config.toml
d_shared_expert = 128
normalize_top_k = false
lr_router = 0.00119
optimizer = "adam_variant"
batch_tokens = 65536
dataset = "wikipedia_en"
Below are experts of layer 3 (counted from 0) of a mixture-of-experts language model. Rows are named router (the router's row for the expert) and show model dimensions 0-159. Each number is 128 + 24 x the weight over its row's rms, rounded and kept within 0 to 255.
After each expert's rows: a language model's description of what the expert responds to; "mostly gets" lists some tokens that are sent to it at least half of the time. This comes from a sample of Wikipedia text that the model never trained on.

# expert 11
router [106 134 130 185 175 130 158 117 134 178 116  96 100  98 148 128 156 164 144 120 126 141 128 125 126 119  97 123 132 180  88 114 154 109 140 166 148 120 161 110  99 127 147 141 140 118 153 148 140 147 145 163 132 111 134 145 137 182  87 123  97 147 163 110 114  62 123 152 109 149  89 127 178 128 103 121 142 151 120 133 118 166 127 100 149 110 104 135 118 110 124 111 166 104 129  91 119 131 107 111 127 140 100 151 105  99 140 113 146 138 133 128 134 141 104 151  69 115  90 150 118 116 141 126 156 133 153  94 109  97  87 133  96 123 162 112 177  80 121  87 139 104 155 117 116 138 144 130  93 173 114 119 104 158 112 138 138 132 119 103]
What it handles: Equals signs in abbreviation legends and heading markers, plus table cell separators, dashes, parentheses and digit pieces in lists and tables.
mostly gets: " =", "ia | ", "R | ", " music", "% | ", " |  |"

# expert 47
router [129 114 116 162 107  92 146  90  65 116  98 140 127 113 130 150 140 132 126 154  77 119 129 114 141 117 118 106 108 133 114 105 161 123 130 147 148 172 124 131 136 122 119  97 120 109 183 139 141 128  99 137  94 106 137 150 111 155 175 156 112 172 142 164 137 103 144 166 154 129 133 131 103 106 158  76 152 106  92 125 146 142 123 164 160 135  82 130 130 155 135 193 150 106 129 113 121 130 165  96 137 121 109 155 136 153 120 102  93 129 155 165 124 158 163 125  88 132 163 139  78  97 112 111 130 107 122 106 148 107 145 147 120  97 143  93 132 116 107  95 111  97 155 134 131 183 150 113 153 148 115 165 139 140  91 128 128 114 116 144]
What it handles: Two-digit number pieces such as 20, 30, 00, 22 inside vote totals, times, coordinates, dates and table cells.
mostly gets: "20", "19", "22", "30", "23", "18"

# expert 8
router [ 75 129 131 112 135 149  98 124 128 108 147 135 140 112  79 139  98 110 134 117 106 122 118 115 123 112 147 115 141 142 152 109 115 104 107  85 116 147  97 150  96 127 117 120 149 136 143 124 140 124 165 121 125 151 150 117 105 114 184 156 176 115 141 129 123 129 110  75 128  94 142 143 148 117 112  88  88 119 158 154 138 131 132  94 160  89 137 127 164 145 111 155 115 121  91 103 142 151 127 135 146 124  88 127 184 146 138 156 112 151 127 104 137 130  93 160  96 138 107 117 139 158 151  76 128 146  93 142 161 137 127 118 126 111 101 114  61 120 142 157 112 113  98  96 144 146  84 118 118  91 164 104 171 135 119 107  71 146 178 134]
What it handles: Time and circumstance prepositions opening a phrase, often sentence-initial: during, after the, before, In the, until, throughout the.
mostly gets: " after", " during the", " in the ", " through", " before", " after the"

# expert 51
router [123  79  89 151 115 110  92 132 130 129 134 112 159 125 168 118 129 139  89 117 105  86 123 125 145 153 158  83 101 122 103 119 131 151 146 117 119 150 112 121 113 124 104 118 166 135 143 131 166 111 157 126 151 163  97 133 140 152 122 127 129 106 169 155 145 161  86 143 112 117 115 172 110 150 182 128 115 153 105 135  85 128 131 128 147 130 158 104 158  81 109 129 137 130 189 148 100  99 131 158 113  99 104 124 150 124 156 136 139 137 110 153 114 126 124  89 185 113 165 141  80 139  85 136 114 153 127 142 139 165 151  99 132 141 131 115 137 108 148 174 133 123 156 177 186 159 103 125 169 122 110 130 144  91 131 140 146 144 144 139]
What it handles: Stems of European country and nationality names like Ital, Roman, Poland, Croat, Palest, plus Polish/Romanian diacritics; some other proper-name pieces.
mostly gets: " Roman", " German", "ș", " Israel", " Italian", " Marc"

# expert 28
router [136 158  98  79 170 129 153 118 144 145  87 129 131  89 117 134 141 116  99  97  93 138 157  99 155 169 114 147 111 133 160 121 142 139  98  97 120 117 138  83 131 107 174 112 120 134 103 112  78 150 103 111 138 111 168 150 114 154 105 131 112 105 139 114 108 131 141 122 126 137 113 127 140  99 134 124 116 145 101 106 170 162 144  88 133 140 148 155 104 125  79 111 144 134 120 172 132  79 133 156 120 167 128 114  92 118 168 106 116 144 124 143 155 103 166 164 131 138  91 140 164  88 149 169 148 101  92  99 113 124 143 153 155 100 156  97 171 149 136  92 110 101 118 155  95 152 143 130 115 150 113 164 137 127 104 116 137 101 156 108]
What it handles: Closing parentheses ending a parenthetical, often fused with a comma, period, pipe or "and", in lists, tables and prose: (condura), (Victor).
mostly gets: ")", "),", ") |", ").", ");", ") and"

# expert 18
router [126 127 131 141 137 100 146 166 165 153 123 131 103 109 136  96 123 146 146 134 147 168 165 117 152 163 116 151 149 111 158 154 173 158 139 118  82  89 108  94 155 125 141 136 163  72 128 133 113 166 151 105  72 130 150 134 129 147 139 120 124 157 122 117 127 109 110 122 116  93 107 105 145 166 153 150 147  91 174 108  83 124 108 151 163 107 163 139  88 151 148 138 136 126 169 123 127 107 127 125 136 124  96 125 116 133 152  87  93 144 144 136 121 143 126 157 103  93 159 156 137  95 104 122 141  93 159 129 104 157 114 118 116 172  90 142 151 102 102  88 154  98 147 121 126 129 137 158 133 112 100 156 138  80 150 119 138 145  96  95]
What it handles: Nationality, race and color adjectives such as American, Black, white, Indian, British, and color words in compounds like blacklist, blackouts, out of the blue.
mostly gets: " American", " English", " Indian", " Black", " Green", " British"

# expert 9
router [108 148 148 124 171 110 110 156 104 103 107 125  98 135  75 107 126 111 111 141 110 113 160 110 121 134 110 121 121 143 164 127 148 149 135 154 152 128 108 126 162 180 147 135  76 103 141 110 179 138 142 155 108 152 127 152 167 144 139 155 135 165 113 162 108 120 150 131 140 133 152 129  87 159 134 106 144 135 106 124 130 165 117 133 141 141 126 140 120 113  99 156  95 131 152 146  93 119 144 143  99 135 160 149 104 137 111  97 136 118 126 125 135 134 172 145 101 159 125  84  83 133  94 124 148 135  87  92 118  91  93 138 133  98 151 151 144  69 149 130 113 180 108 137  75 173 160 148  84 149 108 127  78 131 113  97 132 124 115 109]
What it handles: Standalone digits 3 through 9 starting a number in tables, lists, addresses, times and scores, e.g. 5:18, 595 Market, 6–4.
mostly gets: "3", "4", "6", "7", "5", "8"

# expert 16
router [ 78 145 152 126 122  88 127 102 123 127 120 111  98 117 163 153 105 155 147 145 133 139 160 119 124 145 178 128 103 130 123 114 167 140 137 136 131 139 101 131 102 120 141 106 112 118 145 153 137 158 124 120 107  98 132 148  94 125 134 127  98 128 112 149 149 132 109 111 119 149 119 127 124 132 111  81 130 131 120 161 147 127 138 111 143 146 142 186 130 105 125 147 165 119 138 146 132 108 179 119 144  96  65 123 168 158 104  83  99 146 137 117 123 184 180 159 110 130 130 129 175 131 142  93 161  95 174 118  88 127 140 150 138 113 137 130 147  83 174  67  84 108 144 139 103 148 148 152 109 120 115 158 116 124 116 117 131  83 116 180]
What it handles: Percent signs, degree signs, km, mm, million and digits after decimal points in statistics tables, census figures and ship dimensions.
mostly gets: "%", "% |", " km", "°W", "°", " mm"